Experts of a small language model.
Size: width 640, vocabulary 32768.
Below are experts of layer 7 (counted from 0) of a mixture-of-experts language model. Rows are named router (the router's row for the expert) and show model dimensions 384-511. Each number is 500 + 50 x the weight over its row's rms, rounded and kept within 0 to 999. Numbers have three digits each.
After each expert's rows: a language model's description of what the expert responds to. This comes from a sample of Wikipedia text that the model never trained on.

# expert 8
router:512543520459499551463556487521535469525437524345591523501504435509485541512537412512493461483583523395549450467456531450492545588568544444432547441562502479393512489569520510478475400463459531569477522431530590469558582522502496447483523562539441428477403500519474521553473419449529467401479483430500550488410479492487433439469531492549413431470439462561529531408554540493446492483572
It responds to: Years and measurements

# expert 7
router:512540472541449454488583432507505525524434534511713486434510508556487441540452449513494385533604515462575475458528510516469532580548517510511470508499482393415418502480586438516417452465523340491475488539473511536508587419504519499441566498482468398452474454506410463628443461561528513472447499449442455424446636497512511589516561522543556511542452449565459469542518496550478535429497
It responds to: Articles, conjunctions, commas

# expert 4
router:503493508545489463470526480555471436486453442461506440494484526552514497471494454450438443516510606498520533465459538468524557557474540451383465521478523502504445556460531543433469475511442473476514620481452529507429543478422448461503482571543456493499460518537477524574448534465497514418480517436466391482485579561443536599456475472502418467528411479507493405404508535625474534519543
It responds to: Word endings and digits

# expert 1
router:379520520413577414519544468447560530483469448504596513525494439535506552499554535504465391453467530486583582465409621441539504550460535447561496480424506443534461541472560537550502480475455510437481530545484565499411606532476514407476530502466523445456514513536491493546493480602535485486461507551477455466459532374460358555510444523440515476520480471443538442520583510487492534453508
It responds to: Capitalized name-phrase words

# expert 6
router:560671437512536567502523462528509551445414590459521556555503482565474498496502495436547433526516495417556609511447481575502590521534491404450488423529550392502491537504465523409446484471524548479486488541545570556474542445439428451470664548530526484475445417507541603508457467572570501530405557402492431461449556543613488516516491585489513422486477542610527480381438570531475553453513
It responds to: Name starts in lists

# expert 0
router:462498488583528507557487411524438538461457554487512518478517567566469565396455425410581467481523555462527528460481495545549546574502561438484459394526524478454486442496480503434539535483465529442442529454479454476534576468489519455508606541528477467443492497503593559518438430541447430519485481430448436486463530556579600533499451558515506497445433575453547572455460555600487521532571
It responds to: Mid-word name fragments

# expert 5
router:440509548478562510511549414534493465513457530527607492538481404517531551447548550500467431522514498482630502496449460489453501587500535470469510439511599367582435510522536498565487436500445420473493534549505503498530432410472541517496585527528526465418557449485489504487485525497518514485422473424485488430487495465516567522425370489476453458513458562496487485545513585463459554418486
It responds to: Verbs and clause connectors

# expert 3
router:494554579544466481417465402562506594482533530489565517516413486563544545429498487427474423524501630438616509471529425477498540595446437495449410535608528478495468426632506592461414526528547557488427466562417606490488491477504540513531509472435511480467445416499559580461485420506466536602499546464484468440498553536489495538491506523451507439480503518383540481495559565517495542492589
It responds to: Prepositions and table separators

# expert 9
router:490565465448497548420516539488578516537484475584553498472537500508440518518431497445447432485544465436496507495451545478551562489517499413533511471517608467521432438542553424538410496494487519442558538498470495543449590529430535490519501495517519464429483417533520526444497463492589564477396536484453518485508516449444430397489438506441508494442455598465456463466559475475446520430491
It responds to: Token before a space

# expert 2
router:459545417556521534499535506381573566461445486428577489507417592578490469477517425544544481473552466452553515525497563504529592573539528559459448540544579518520473454577434516435516518497553446515581510480548476496503478638510477550400440568547560422480474564500569552547386484569557542449498665428500443526461482538537519482414432538526448440414482590566544516391549471554514415442507
It responds to: Line breaks, section headings